python train.py --n_layer=9 --d_model=192 --n_experts=160 --experts_per_token=6 --d_expert=32 --d_shared_expert=0 --activation="swiglu" --moe_layers=[0, 1, 2, 3, 4, 5, 6, 7, 8] --router_score="softmax" --normalize_top_k=false --routed_scale=1.0 --balance_loss=0.000369 --balance_bias=true --router_z_loss=0.001 --init_std_router=0.0169 --lr_router=0.000454 --vocab_size=2048 --norm="rmsnorm" --norm_eps=1e-06 --tie_embeddings=false --optimizer="adamw" --lr=0.00262 --beta1=0.9 --beta2=0.99 --batch_tokens=65536 --seq_len=1024 --train_tokens=266900000 --steps=4073 --dataset="wikipedia_en"
Below are experts of layer 4 (counted from 0) of a mixture-of-experts language model. Rows are named router (the router's row for the expert), gate (a neuron's input weights, with its number), up (a neuron's input weights, with its number) and show model dimensions 0-95. Each number is 128 + 32 x the weight over its row's rms, rounded and kept within 0 to 255. Numbers have three digits each.
After each expert's rows: a language model's description of what the expert responds to. This comes from a sample of Wikipedia text that the model never trained on.

# expert 17
router:173103173141082114114089146183103114181173097153153072167173130143154180117166159125117147114090184161083156134135117169104163110165098100151113174117132078093154094158150152181151137171133143108098112115173092115147097079064077093174125151129115134094094117179162143153112131097117178160
gate3:110104081116161196171068189131147111174114108117113095126147145127112125136093054073148104147111111117117155115142139117144105191098115112156142140138113084158110127114107119163122146165123089110157155105084145132161119184101152229105141067123124076133130113103087126121121123113145145123
up3:101122078096142104126135141157146158111103164171134161121099110158071119110144125060103160139123097179126081105111134175149024112128111098142132053095155096051150178163074200099125128146099128130101137109128120152151134136071111124138137079106159121144108098154101177145102072136060072130
gate4:149145154172132120126122106190142113117152096122117116163149109129157167156150118136122156092186157115114138148133141176111127183157051142122114137102178157126000125118105127163151108135112097128161144134136116139134137028167111098164133143124091138152180100194122137161142130110104147148
up4:123129159157168142165139139142122168116122119146154142148110137097111152173155167120116092228112128051109082137133084115145168108119126120158167081131106133255139143109133111149130140145168108126141055100127255136126107114096138148132100095083182106140110106153167096153117109121144112115
gate5:137126144123130095146161106096101104146101203129157104139148177135136129136125220152106150098075150112183081117194127124126157102153081139151089155122106058134134102127130160016187136136149149118158097134202065147116114153096124114136108135099128045157089140106153175143122095130109166105
up5:160096122141121150098118161147106119107157087145103099132147114187131094048163118086092125137189142192089168140146123097121160076161125095118132121081075159075163114135173152152146128091155135142060118090122114150157114123142144102177111126159191171119109069157154131137120142144132114155
gate6:115103170136109140144138141165119103130130136122100154121175196140083114117083155084120141087112175141136135193135111170147164076133133089102127144055101116077132118152152155178155161099149119085060090128090101165122123145109081206140124123148098117104069139104132145155101074131157185129
up6:140140107145134154116126164138139139131161080143134100169119101149185134121097104074081134168086087104096122114120144119107087151136131115137119110150114168192137137112145165127086122153112160132132186136139081080157092194255146111146152107137148110202176135147123145117176148112146085132
gate7:141124142115149148081175096165125110117152152101148109118137129119160141095110108107168166123123101138143109173123125111163096179160073123169080093120129114104095106128099121131109153171124151119123099117066153142151165112109161155108141111132131128140127124112129099167122137152111158130
up7:137107157095142164088171109166122092136132142135167127165172121012180159124052123133186122067133087136108080160104171155178107172197104096170072084153129092089101140120112143147078106160115127088126148092107123173105190143132176116148178127135199168111122114135121151098093149117106164087
Table pipes and stems. Table-opening pipes after infobox headings (Medal record, Career statistics) and verb stems like creat, collect, Description, mostly in sports articles.

# expert 19
router:157076168153114143090109144162103108137171068196132098207155166146162177128148175152069169105094155170078136159140081148118148116148091086153081164109104108081110126149143165142166146145127140076104121066181087124154095116105105091141105154131151155133077096188154148101142116107123158142
gate3:108116125144066119133144181180134115157117130166128100118105160129140125111104146149089109000090147105165165147199103194130115120148151148121144185103120111121154096113153186098152121144119119080095110088114101112175151135146143098097089097255092160125119117145155168115116120119061103129
up3:146148165115129165106076135117079107142152125129166097163147133143156136095140111118137170150150110183107143136119140127078155168154087149161148110122104097137179111140163112152135191123163130192134018111153111121116108116105115112162129194110127118092123126119106122182117111114164172169
gate4:171100107111053141059117146159127079140168100164092091143149076117159182160136177255040156119156110186095128131094089161113126136177141068144150138124116105059125111102133135104117156129156181124104127080148163107124221103097153112149149162121171108158145161120144150101094114113144143134
up4:172100136116097131128149132141126149099093079151068140156107076097098130157127127140157169141123131169082102136083128126137102134136132072128140107163127170100126144171124072040129109086147137126104153065178152127120132145103171127176166108116192107121142150131119184097098146126080140118
gate5:136132089138162156155161110150162121144106100122119118201196118109110101122122138110135111103175061199146100116102108169142125181162115137105121173130126127132125152245119152126148128122126108123089125135098146088105106171176157112128178101121092123131168151114149117133139152176158065131
up5:142156124148110143110110161129101164138141167175149155103098148130119101214126097142000097157107140125107160138120127140076105103111112122122132122126137153134122144057145133180151094173109094105114172066123172105140144158134121108103176120074141168074141098169131142099106034130190155148
gate6:136124125167150127071150132245122104096139166112109147112143159141150109092093167131098114097108157122124139151109119162099168118099134116102141144112138114099171150173143000171090140137095135067120168115149095115132108114072138136133112153130074126160145135151128125179193165160162155144
up6:127125126147102134138081175073117102206169160144169088154135100131138163140180124103153122121162122123131159167000117131107111128111117169167158116121096108145111077093158137127160121128178215191094092159121109106168137135143119143162129147124165132097097118089149183111092077057076117118
gate7:150107169149147145108115166082155132085109122142118170150151084117153166161118080129082125139135177118088118139102164168077123100107083116114175121170112131107127103116091139112110130105117094160122139094081129038106128163114141143129156111076154195141166120144151110124111170128114139166
up7:133139097121102122107129122094106125144151153127084127151121163162111088134171127120113086120152173182140138081114115175116114136107129125124170096144147129124143126182133192112170127007110114105130141128102120098091116144116162181120111122152131167109111122114086107087135158169116183064
Sports competition vocabulary. Sports and career words such as League, Championship, champion, former, professional and international, and word endings like Superlea-gue and Collegi-ate in sports articles.

# expert 16
router:173081146192095152081068161144070097158175099177146081171179133176185136111205161166115161123104182162107185139175115146075162111173104115144102147071106080108133105155136154164173160140133151114101086097156113109182096085114070075147093148149125169118079084129163154124103098095114147112
gate4:111099152130131087100110187149113094149192120141182087159125128143161177063183096171130094106135174140139171112165100112069037142147255122127096110062113091143132152113131117170132174175140134112074107112127135152152094103141120136131108180124128186117114118139176139131115100149126133156
up4:110115135114052099129125178104092132098115148095079146110110118148120143098131093114188148170139179082102153123126118132131092089121148122091129144108144168175133183135037082146120133125124120106121135150129147113120172137160197128097161117076136116119135156099075093103159138135140130061
gate5:114126147176082147134062115098121113093096139200123140185138159106174164052162051164166072125125159155113131134147133112098152152116128142153074161088123152130181150126131061204151118138143158094130120121150111093144144115112099162111124134119124146166072125143069164121117093148137127124
up5:161115146131128109159165157173094126143134102101151118115127130131093086145102139083000180109092171101129137132151123124008127133139124152124184153194104084125092160149131137079082112135108109138173107083083107157127090150116133095147131088136150148126249096114144000138123115063132122130
gate6:135104126153034108172164112124073101116098134153141095144145148135127110125198122143123076138120129142126177127164176097102121108130093128109218129128142173084124066108097044107148065123119168000132115130129150096093135070126208152139079114121099167175134159104158107084098128131112138118
up6:136142127117119097164182121123046147126128144108163075152110143135101134102184110155120087151118140090183175117155165128119136138129077131116136129133126111120134078088113068104125132137127169103140095131147158149093157087140121025141080131126080134141099171135117109086152123131093131120
gate7:106122149134111255127065168138115101123136111088184099132118180111106126077107155187096142141111127128094140122146135167146155115099143165135161124125111120129140128127146134155089138158255135114123116105141100120167130154107108152117093102141160097109088061156156112134122122160130118134
up7:128179096122132130178146106082104123133127149133121168076114108147101078100157078048112188166142089134079113103102192142171113124111119196086143084127162172163080147077131104156094125076192090140138142136099121102126049147144158172078138111081157126132127112081129075078108174129147135112
gate8:151149148142111134159151147150135121140171103108186082132122123119175147085096150128106140133119116133095152107114138177119144107164108138126136133057132122133137148075144172156126121147143149105163015120143103145202118125140143127141090153159092073151075127102143153136193108119137108161
up8:143171129141116149142174089125107145086171100122155078114030134110119114123144105102150124150146092072135135111128146133127106145098098144081157118138111159155096138137116160117094099150119129119204120155114136194079075155180101150121128119125104126124127145098135096113168127101124115090
Table delimiters and numbers. Pipe separators, closing parentheses, semicolons and number pieces in data tables, e.g. MPC · JPL columns, years like 2012.

# expert 6
router:136078131151095129094122149172126102140144102186154082146138141171152142107148135157092129093098152148124149139172072169084148107143103093159116171123088105064147079158165136135151127159146158081104080106158110161155058095109111105163109132123110170097143080175179142148091100101117170129
gate4:121135174149126139124137167093148150134165110179188114153126161107082175095142109086046134122084115197118193195158130108126106117086111141130123159133082115139122099066118124154140136208179112146104116142121128129150135067149125148141117136162124128150127105103163135120137114096160136128
up4:150112088162125134122097095125111131158129093117106134150179133160161140132141160204146169094124157073156125078127127151105191103174115123156100118109167119096136144127144124160113160070123191113127099101141098077148093170089099099133096191109130139112053114123175130127107135135057164160
gate5:081134157128142136094161153122159134180124124117160138122078168088137135110105125126111114070067099163121129197154134159101132137109102126139143141113127086071139115096159104107136118131118149105160042136110150127159093096151146090111147157114136198119060114064142136139100143098149163083
up5:181167106115117151194085130126096117083126096130144093141221105114099129162168138150137138182193150097163140053096155141165126118146159150137143107157116128174131139151041139156125144138165071143115174109171083100112134195116095158157095143140133059167193124181135171114156108155098056181
gate6:129129111117092161157080154146127047127133105182142133129122133100098127152136103193120133090105128206091159147182121096113132069101058128114084122124138146092125088137097146135124147152109156107055122115118137102134094093128098113137141156144096075143127108100162127148081106135132255140
up6:173125158155165093113166140138101102162125124067203113212157133143175146086142175059125152154148144092139140147059106192108152156175132163142181120110117128207140136131169156179152151124174111165171114115138107116149171191122114123109091150118178170106095132162067155110154136117099064136
gate7:193118149123113140127128154140115109144123123148206112126245064100125109008131115154136119117118112224096145127126129096145153120184082064174140111134121116144164115181150167166142149130117152167083111108134135118137126135107172119130052191210108109121132143123146121120067129127139075145
up7:112128130110165116084133111081122136154134121083077131174129172180143148125151137116083255126144102046162135133130113188094099159068120193137106130116134127135112145083128096119112116119163127094123096119112096106129134165128119137155160119098163181122151107113113149162176127123095182142
gate8:116166142130146092142155144056121072142111145113103115132124108151145099124101147143029094139117100091177125112089135136121121122099110094112140100121114100155144093103136128151150120123228131098168155177115158126094158160159099136151138104169146137000159141178124118122112121150094122138
up8:125170141127125122122147150128093054134128161135095097140098107113150103123144121103095075188125104113255125090104100134124132146077127135118127108135128155162140097140125135144162112165121135087157149152111154128138121107098107097139108109212134144087126134157155000036118098090104147148
Infobox colons, name starts. Colons after infobox field labels like Producer(s) or Full name, and first pieces of given names or words in biographies (Mi-ke, gr-aduating).

# expert 39
router:141112130146097155076109125157114125159149092190162101160175176156132140100138154133089147080111168176142168145152096175079149096144106125151134156126106137092139068157137130158146145190172193115083072142154102134141094111080120077158062173161117163124144106170135150146121085090084140144
gate1:064157094112122100157255091138166126126127087148170121060160148144161137119135141102134115091068115162131102132150101145065134130137104125118104116143136135125128109155140120150107141121108162158162128161085115080141102131089119166122156151123071156146096099083150133152158144104139070151
up1:167135073099150144130148082124126130135125108155187168120116104170168060102078125086085146138162131128128167119119106165094163116149142157136111131123127107013086116097150210152137138096084131145125127129104132125134083151129180146159072127085193131130122075124164138172113168151152143141
gate2:117101140151156121107156178147056150154108120074122095130080125144072099144082131096155143043096159070147135128113129132161101200120087195143133139130122162133126036126136143093167115159160102140090087129144138137146075124177113033127187155146134152123130146159133152171095144144122128130
up2:141152090026114143192090077172150098065139148165046128133126151100152136127157147111121157176129123178079103122152127131128101118096127081139151138140078136138137199055105255123126146122104081127171191141109074163094137155097115136092128087138089176138115099136128096081151123128125098132
gate3:134109127136108151097075161136152122095150090134112114154102166139130132114100116116079104140187083133146120143174084083116000132110065191094097160130118127097124152108072139120108124103113149093116081129113143092136107181126122144128086091179178145125133111174175127127115087062102159146
up3:140099101124152114118115129128123135151131153114111142118133106082105140159138148113160165115083162101102118113074216138123128121120149055178169097114138138162124110112159122133127119119200103200122159131152101173120140096117132131142148157070177103125126150088091141123182126178141094105
gate4:070112117147182126162119148143135155148131131098153150125127117100123157181142091091104248143121128078130177132250100158113158198120075142144090150104099137065145136154155123149130119169097148109109107158118138077198129119124143154069125130179153114100083114082128145171119144103054132156
up4:152123130111120148135137133137125107112096153140127113103060157136136121139121252186146156119128047132130120155093165141190138096101121103136128112116161118122112164131095164159159155064148139123116144104132192160109139090177119112120152154082097142134163067168103113093196122122089117122
gate5:141101127118140162097082160165124137075114091111133131188168115148163114158155155188114101147157105114127097163115151136152120136146138169101105144121125113084155217121109141119098161082160154096083147115122236130108154115141089156077116108099085131083127105199080120111086136159108144142
up5:122121133255156104118108133104122125143112117123174110018078121142090123101131142107105176101075149147099150109179132107095191062179152087162097136134112104162125074135130156156148130120148137181137106129149104131198164103110141078127153130135165142101093095116102167163174112112155075123
Infobox field colons. Colons and field names in infobox lists, as in Time zone:, Colour:, Type:, plus verbs like sign, sold, has, not, been.

# expert 1
router:167119154125091158077115160163079078151152102142152104172130178165139137096146170162085156109101177130115158143162105148073187097181129095142105157122094110147169098171144191163164144135140159119099117093177132126157096131114072062186095154168148116088097084135173186127082094110106163146
gate0:121154114053076160143123128140113049115101116123124163120085129125092129103123120141104152131151116167132122096092116108020000119117121158138134130106097144146147160120121112152135132124094129126109078132137140098044151129089140115143102153096109102168100089137000132107119157115117086144
up0:140175113156180147155135140119127064110094122118126105107099123103089114107166124140132115154110098224110102116090125113140013127137125142134157112127125143145039000128137105114140112125072136135119122139138139082062124133091134135137110139128129085159115085112102160112171133123124094118
gate1:137174116136129192129117152117127122149129140168078192123164128088150136116189117107153132126142135120091145136119113144101121071104223101116116140110174121129133116121094086159121165105100111112192125141091112096119132112119168162097115154120094109182135144127139066070087091126109131158
up1:145147161106137134123158091097121139128137162131183120092115137145131122101155053131097105141123122152091145119091122129170152059151104109154178121125123142137123133153111127136127140124109127144179140118120137129084120114092146136156100155122092113094125119134126106089096136147104125123
gate2:207116089131121110127111105105139101092143114100139122130152169138166070178166152127120165094123169145157154150148124103190170070148131099127128150115147121131115109170072157144118096124111081154080099115110121135130136123177186135165122121133124106088109124118156169175127109164089121110
up2:062157195134119118141163160165102149177118125162127147125094049137101190094111082106124103179143088133084120123098140167171085200132113163135129110133094119114130168107196076137124165134139099108155161139172123163166133125146098143075158142100144157094136104148072077053144151101181133118
gate3:143124111143129188158139145106090124154128113149123127126122170144114132111121071150100102079106187151115148128017138057144116107170103119140155083101161119152120129151182125157123135106110122128170137144101045124187101148255115137093134148087112114106139152131124156103147124107098132182
up3:158115153108144142108148106112139092167136132140141074104000167124155088129120100165131106009118100140156050113159147113103131094151084063147160122154131119151123160147122084149120140131131128111159166146106143136151067129150114130098000142117110104122151160086148141089124134131118146088
gate4:160070087131101078096091024146091133189116139127148107145165139139104123093162142134128166138135156135097162114097125160078255087017209135112147196145088146145125120111136118096155102166140174141130091109143118134136141136147114109157119149098144129127134111119140163184130152125152111140
up4:139075098126130098131120123117117187121109126119141117114118215089110133083150077120159136125158141115123153108121149100133153107140140169107165151145226137155106159154115091255156124165081146145175097215000123131100162123142133124094161157048138126141156181087104113147143155082153093122
Table cells and list commas. Pipe separators and numbers in wiki tables, and the comma after a surname in reference or name lists, such as "Harley, Andrew".

# expert 9
router:127094153137101148097073144191105097169167111153117102165177147141219113069181168153084169113089185133086166163136111166099135116172100142151104180096128121079193103146130158141159142150157155100074116109150089108158109109090106115137128163189117134115108094138205142124071116100096160123
gate1:152111154143140135140171114140150133114164101132154107150140159148147107137135154112087079100134215142142107002123115106134100110198126125159127125137109192125130124091081149159120100139133090093115109109122086116160133109119078120126124120114119123134112118135162185123141131096093155156
up1:125133110083152129161169096133149081100144147112107132139147121097131091147114180097106103140159147072132113087074145118119086121163120132095137121170148166206132152107082133147092095104195070119163167157152101105121164153156141149101118095121118082207141165091181187149147130116145086108
gate2:144116151196102162126132153119168165105091097112091098112155113133053098071136132144108116145125135153133147164101080122126091140115167127153088134137089175087126102168118116116131113184154147149123151113072161083126144132120123111129169107099115168074137051144111130077090138120128124169
up2:128139093206105123143125121102156169139092143088095134101187147156068062080103189124087164152101108152100142213126076129116103119090188194161069185132122133093141099099091097130117101157167126132128117152087159083104136099105125147111129132072118145101152092127148118111086091160127137158
gate3:111118123116118127081088162132160099154160125162121111126175126159158127136128178170185117129093103131127151132143135141163119154171122125150142212121147128089113135134151122130148145122154158107095109102132114113144114135077119124127136138145117116131133159118132135105126129065097135120
up3:130138120151101125187210087175117157150098167122130135131134108099119090100167070125079140156134135120127100138143120158096149115163099126098128098091130135156143111105129163105114135117092103103147146131135196129224119145153161117105117112084127141107163105127129110136106094107092143176
gate4:114137154113157145133130062151114128131163088144145130085101154085150147178100155118151183148118100126159069138087133139122144151125052141134097132132130100098149134046111185173157136111096166127103128094141141216116094118160130121136114131175144138083108142098133106102130133155053143093
up4:054019081170092142127145166104138112110099114118121119150121133147122126110077093151140127100138116166089142109122110073133149139064151165069093146155072180152108098196088168126128161119119166104116127144136150046067109136118199140131130103103181107120142124132100186179158138144164147111
gate5:139121142121127118132214160185157106125114077080136098145116148113194079131145181079050132136120142090100109167138148179113072093083121111131099155105147169109154158197098113174131152123166135120155108110145151099092148110093142121153112164203104077133140137076142128111089153183111142088
up5:162130140170131168085123150155149121147151097156144125154159089130193156118125157100098117122108118116101109161154115126097132118104113140088138116060155144129135091216185115122118152143123174174157220088147118103127118140100126121170147172158106123153129195180163120146130139143168144138
Capital letters and word pieces. Capital-letter pieces and mid-word fragments like ph in Memphis and telephone, V in kV or Mk IV, N in ISBN, and words like public, research.

# expert 62
router:150061138169134181092089154168086102128179085158175106148142167167159150115143146132086147073106159178123159144152099156078148109169078142144068148084096092099121120157155170178146151140152167100083099087172106105140090130121093060158100188167100144080099103169145130128136098110120191167
gate0:139141150112136255084157181144132124124173142169135114144102138132096100071129180152000145128133162142126128146129138113130094093184135106171076144140132130134117091124165099140087137111103147114123118118098064104092111125164110124147068097113142086156132108082151170048163059142135172134
up0:135153090150113113170069103147160131149130105124137145103162121158178139135117126106131085155128114119108154110118088171137141159092124145071170122085131107109150173154109209152167113145105127144135114170152161177139118141090132151087151146147151196104142146255116128182098209129109127121
gate1:103133094146130161144162121142148124108140071172071140109196130147130164118118141165099159050136099142149123138141095095108140088144080145055070140000136109065112137128091191196175128137063131129147099145101132112117076137113154101138126103102074149138151126131186129147115142125110129133
up1:155150128078119096120131117141106161158126255131160109145119116106083126123148147107151133236101166144130187150145095145152128155057139108156183122172139124158111065108119096111202059130124138121137128062100144153137178079140100155111160155141184057144121139125073127090144103158096078109
gate2:106153110120149132154125146161099134166149138113143121132121175117175142072117132106081083096070143136156135110130120112111129124117100132149109143090106134140150131117114158146128108111132140119115136091165115135107155098109133165144129131113112132027148104131120109132107138169118159148
up2:102175108167174183133104134148091162146126135152134130129129174123090152088108150160093045078102164153177161114130095094121161145118110161145107163117137126119149136125106186162101114112114158089109235132161098099092166125075129167120154142104112139100166083152108121137096183138129197160
gate3:154061179120129151117142127134063076116119120126163075182103136143195153007185130159141121156089134109154121136125098146093130157137077145146121155156133130124176121141089091155131143178114161070162152115126116103136128116122158092132103137104110173134146150132114099131061148096104141084
up3:141205094184122078140093111211139146166159116124141071116143097144091142124154143096112145147121148171114177130122130153098137114116192122197117116074089125093192126108118146126138150105136119117091066120172073150199099126108045136098125180140110115151075068161162180161142122134075106164
gate4:146084118145172113098064200109112121178168149200132072104149111157114090179157079128127136106075129139121153125126116132136115153104096104100129139062101027080124135059140115127112095131111082133087073166100133112097115101128144135119141220122179135135089128104125128149130086139122201140
up4:128154123106116132178156068136138149112201119110132097173153140114130123112103164161141153117109115142132154138115195140161116113143143130108129116139160182139110083059073141142121182136132237110164126135183130126132115101134089127184070142134092089165154177185084165090122151128179066120
The y in Play. The y in Pla-y-ing and Pla-y-er in infobox career fields, plus pieces like th, ce, er, and words like free, vote, score.

# expert 53
router:159061129138092143083065145157111114149161087144168094140145163167140150120149155128080182088095131154099155156131091152095155085190081117162110141116094109107126102152155181152142164180163138121113101099164098106148124107074033103143085183147118148093100090156165177138146096126116185152
gate0:120053109077123147140168112126122136104104083079173134145095165129088106152111137174114140099142125161113162110110116185141149120145155145173095128136103110136148200131174000112092113128095052096118104130102120131098127211177112151176145105117149096090133099126076187143135165161146143167
up0:138089101158128094129163111175133110126068080125000162155134123086122101152145116066117117165124166131115136128136146065122136158107137127097165126114138127114149000136159147169116122091091130127165128148090145152130128104109208143091173043115174133102131139125133062129110123107194154124
gate1:159105118079145120115071098126099140110150126109149079076112157132106138140131053217144110130127133214126157107140098149094124114158131073101115152098106058080127088124139143126108150121123124107167111098187113153081110111131174154134111144117165138096123111097155111173126134128113179162
up1:100164111135120111102177116114150133184123117055055148133128129097115179165114133116058210114146152130062144154149143082158130132089176051113152160119145117120129120084122126153152162144122083119137106135154087125120147087127226174138143114161108131140125111100153149116125048135114068133
gate2:156098105094093136079112132172118076091112124105120126157147156102108136109154157104115147104084128176137089066114115123132139137165053109176130185100143086148135120182108134199106147116135154067170145160147133057163131122138141135116085161121107183112081137119137100171085128134110156146
up2:120143103074079099099119140163131120068127082067114149137128123119118119053103139114152112123170124063105076124106120123141111137108102148097149167124192149160096154167049109131133148133074138100165151133144093099136105168161195114077106103099096178178145168115118093137149173112115139096
gate3:164099084105155171126102117153130098061160111111084085065126191166126105132096126140130078200065100148147148183127109089134129097143129067119121176170130145086142134111194116127156142126088168117114143070128128110159154137082108131140171123084095096190161136128148153100103087118131159109
up3:128087084128130077076157126150091109134124131130083125151143083116121148146120064152123119152096102162150122149112110135135063137076129188126131176159108153117127089133146106172118105150105164093122122089149131177153139130040148163104171178144095183149060166125112098078121089173104155126
gate4:154100126143085104152140115157094139130163152126117134115176131146165147096143110172135115111092125149118076087116149125166130151228116118132140088091119138126108092128125118124124117161160125123119083148201110091108099085165189115204057139117161095124088100087142215099126160125164121121
up4:170071125128097143104116022128119126165149147123126124122156130126151127139148083170255147088123088140123081099123121126162131175217100127160141106089081143135103110130145151112109154154184113135153131135136140121122112083130179117171086167132123116119106100081125196086125147152157115108
Noun-ending pieces. Endings such as -ce, -ence, -ly, -s in nouns like predecessor, Places, Assembly, plus whole nouns University, Council, history.

# expert 18
router:160074175125101153100088160166121083144124083150155077167151159150151192107178131133087165097129133131112146126156115155105146109158073077158057142089070110113163137180153203169165137175129179098098124072192101125138112140096118112161118144141120175084096073125154177131104111108095162151
gate1:134150146112112185133130122120148114137124143139099089153160130125159188122165067109172077083123156097071141100148130199102184149096112078170133103068130083142105087115095113114202140128135222144140119088142171123162110150109110079130143153161105130156082150129124113056102099139163103094
up1:107097149151102184144122095095151150139128140173084128120139099129112114096086091093156124135097167119099137144164147166069186170080176112193153134119154132171102094167126102122196107107139199125008129084151139104138095157132132112102144136140079153114107135095107144089104092118150079123
gate2:128115162126078092129142133186074157126161065134143134135132147143110106121108139125082120136116139113102113152127105196126144053118132133108117186109101127098160086158131106126094124161164118136091131157174054114154142132118146128134063119112090147126134082188131183168153110153114241148
up2:138145155145137168095086152128136107150137173119145146149134106137142170085175127134164129083143146193130138159120113144130152188136127143166113090106134121111121139106114135123179144142114174112116083069061193104154096115164177092164180175191135163122088148148147055105089127070125101157
gate3:168121102126161082099094180139118072132114149107119108213160139179131139121131106110157145114158126092119129084111124138110117119152162164165050117120160119148156120135149131224093135168092133112150136130064147067145138141110143087139129152061157149101087127142114135167106161123121172140
up3:159125098137145104132113166129166000084119159100121108101110110155098103135142092088139119154167105134105113119134159122106127110107098099157114106184133126157052129174178161156108057109105177138152168143131153080124073111137160111092124178070146133137123159128131151134051141132158161124
gate4:111153103112184102151113108130081070079117114104061133122091140125161167138146152120141138133126109100123111126110064110129118109148064069143177121068123155128132158137112142124180105073132116108186142127155138124101153138119115105140119144112109137114126073112164119125209071157123124139
up4:088117092155177144167149096083108151114136128160155144131120067118124118147113160136196133141119119118151120107121089128164140192064150156160117131076095155115130104104095072154178191141155000167151109089092129147138082204132145125153173162138138158098121112154111089091149138117118088135
gate5:140080086139186099085059129131103172110086125055160140113142120127115126132154092091106174052136108142132103051121254137101135122144087123145098132147109124137078148127081101146077117117125142160099114151172122134143134162066161141158116167114145134081099106096096152172151160129105090126
up5:064190079114103114133122109166149073139117145088118120106140103108142145163099183157146094216145106135100112166103134091122121203103160133124183137112123150125136107152189095159126125143075129134158156109125127180133131086143143135102171115085117081161114190127141093126119082133145166095
Inner word syllables. Middle syllable pieces within words, especially s after o, as in atmo-s-phere, acro-s-s, Indone-s-ia, d-au-ghter.

# expert 46
router:168054157144100135077066151190082087131136104159159106181159140193132138108130174135100155126096188151095147119150110150096132115169119123145085144108111084094144121166139164149146152159138161119087093093160096143188069096138067089137105151136126138085085085170132169142131091078125141157
gate0:144105129117109111166088128148111137115091118157175109133136133168115133113147099103098102135110165151081121114181117142116113128145112154148172141133105079113132113100123123135124082108138143133147096158145114111106134255100135122135181119081133139094097137171140091135136069092113136126
up0:054116151131123129128184106141132170137148120028078121137141131126142114096100139154164162119127100055139144133177156141133116147093126112156085109107107196151127149087133137117142147140152021118146140146098136149120017127155105124158145148178096104164183190126068136094107134127108090128
gate1:137153131071085148143115117147140125153145088146105115094151133073153172137108133164149098093062111128147152144124154119113167085129140157120087164124122110059172107179119152097150132162127127090133149139132131184202114090122080091149132148177044121069118156165124155126110135157113122099
up1:105139122127179106081169160123131113118129167153164131134121118143109089109131133093095150137170121162110100140129089149138124120127147091133147143121125161119097164092146096155117125103141105164052110053112113064078137169121097141118119097065188138174123085117130120117171123098170142147
gate2:167092114126124145116141131123086126145110134139088078172117127116084125113114112143128165114077123101164159133105142122093143150155132139152121124131152135087113091098155103140106117161135168155167070183154146000129110100126096131148075137112138103160113142102107183255120074140105130130
up2:083171138100115121149078116129179146151145141084176169077192022161071171123185154163111090125190071149083083098138125136159134107162089138101142131104110091182129136159134169105142172095124095100116188111128189132150103132110136098147172140127116135111162115172153117146112207108115141149
gate3:133114106117076114107117127174142113143124120188128108121117123127122172120113101118123158128083106148133165167120132119148133121189101115143105113123091167107122125192120132166122122114151255121099084125098104102109136114113157131156132121125140100147207126120124117142144133255000130123
up3:070167147120157128166139064102120119159143144050067122086140145095152164138115164130155130113109089140139068073110118127155162148141149116126114129139110146118145114150236141125016145159134118113139140130143150151160135125118119106169117141138111133130148069143139144164098150121139107138
gate4:087137158123114129125092185135130107148150098180162099170112129130141166097113136135114131134101105143101128172177107160111118126138130131164106120099130112068143105160124140157119155120136132114119107067143087108147120126112110124124111137153149148124100102152127116097119114133099255205
up4:133179161097124249158133128155127133126119143160138152084031146132108157138075110150127123124140133149061090162071114148136135113124101155127128069148110193178145112098184077132110134081086092090054225160126155173127123111118118153123157124095090141064129140191075114084140106127106138121
Table cells after names. Cell-opening tokens in sports or roster tables: parentheses after names, pipes, initials, surname endings, e.g. Anderson (0–2).

# expert 45
router:126106137165094140058091189173099092187155103145131102211127130199153125092152122129095165119131176131138134098166111140067169125177123109162117138102086083117169078169131176151169150162132126127083082073172136154159098119103102051130135160143139175120079104179160186139121090118125150154
gate0:135125100195103125116094089209124123145142076117158138143125140118118143151155145123124142097102132134114130133133092134113167148113123139125135120083118114103153098184145125151225160185150156117144069109160083141142196124054094010121121120125002135094121132144108139117158082149132167134
up0:143127066175110053113077091212141163124143100147161107156095107131095135141141109114156107102110166129130164106169145077125151169104123155127147255086134054086140117162104101127130141177153168129170086147188100132167204117105131092116164123109154100147141156106121137097148106181087150130
gate1:153122150111113156168091141129092122137120054148185119198134132103161136139170112139110148130081176175086118110138156135107186122152112133086122154129143087104146130120173135094113107113103148109110160111174134075168150123150092092000106167113123102188104095105123137133095168129139141158
up1:148127132123115110155007096096133128107106151087095135081135113063118140128058137064136111125133123164106098114098080124175101109128127102128177092119103149227164122136100152152167111147134086154115132120127156161099119191097109182154130078118122156142114119168089106083144124177122148121
gate2:121156116104170103120063085140107092140134157089139113089155149164241146116217130109146120126135157126169125095137107181082095144081133136128102132106062110128154130023158087185166124129138123116101138135120131161141100111114128121091120158168096047114171128126157113127049157116108157117
up2:148125167160000139150133175130127162107123081189147119169127126129088129109077128142099134135126136128106176145113122077124121107181175111138112113143108125133158091165105150100110114147108172131121161132136100070101127111138120127173113104106141139094104110147083117159151114184173106124
gate3:133159126150106154127115134139131132003139112121181098133155130128141023107140139113091133111114131156118160135108134140082139113119128147144155158127132088134120100167144172185137120123127141134113106134138114099118101144123115138131135173171121000165121116127158138169103167112140125152
up3:242141142099123108133119140121080137131139082123120115172107161148119121112095129123123140169125120134141161133116151193115122109099142145122108180137149163131130118085135136124102142130161175127092102118123129095131128150141083106142133133123156115122131090118131102103127173186114152165
gate4:117144118191111137082137123115155152124109140215098122121135124107088145090153116112092140096138112149152136156133118138134175076119168098157104178103084132106157113081130121156140192155194137138182112111153140098124142124067150132154095166221073097153070137138103127113148071153157154157
up4:104149121153112137156147145107154147105000205094087139109118099125106153111145185103087136000151107143160129127131131137176133085133195134122127161126099154119158115131130112154116178132166110130108148114150154138122085115104149147112131152205098115142096140116090122125155121138142149138
Numbers in tables. Digits and separators in tables, scores, chess notation and page ranges, such as 33, 5, 75, and pipes or semicolons between values.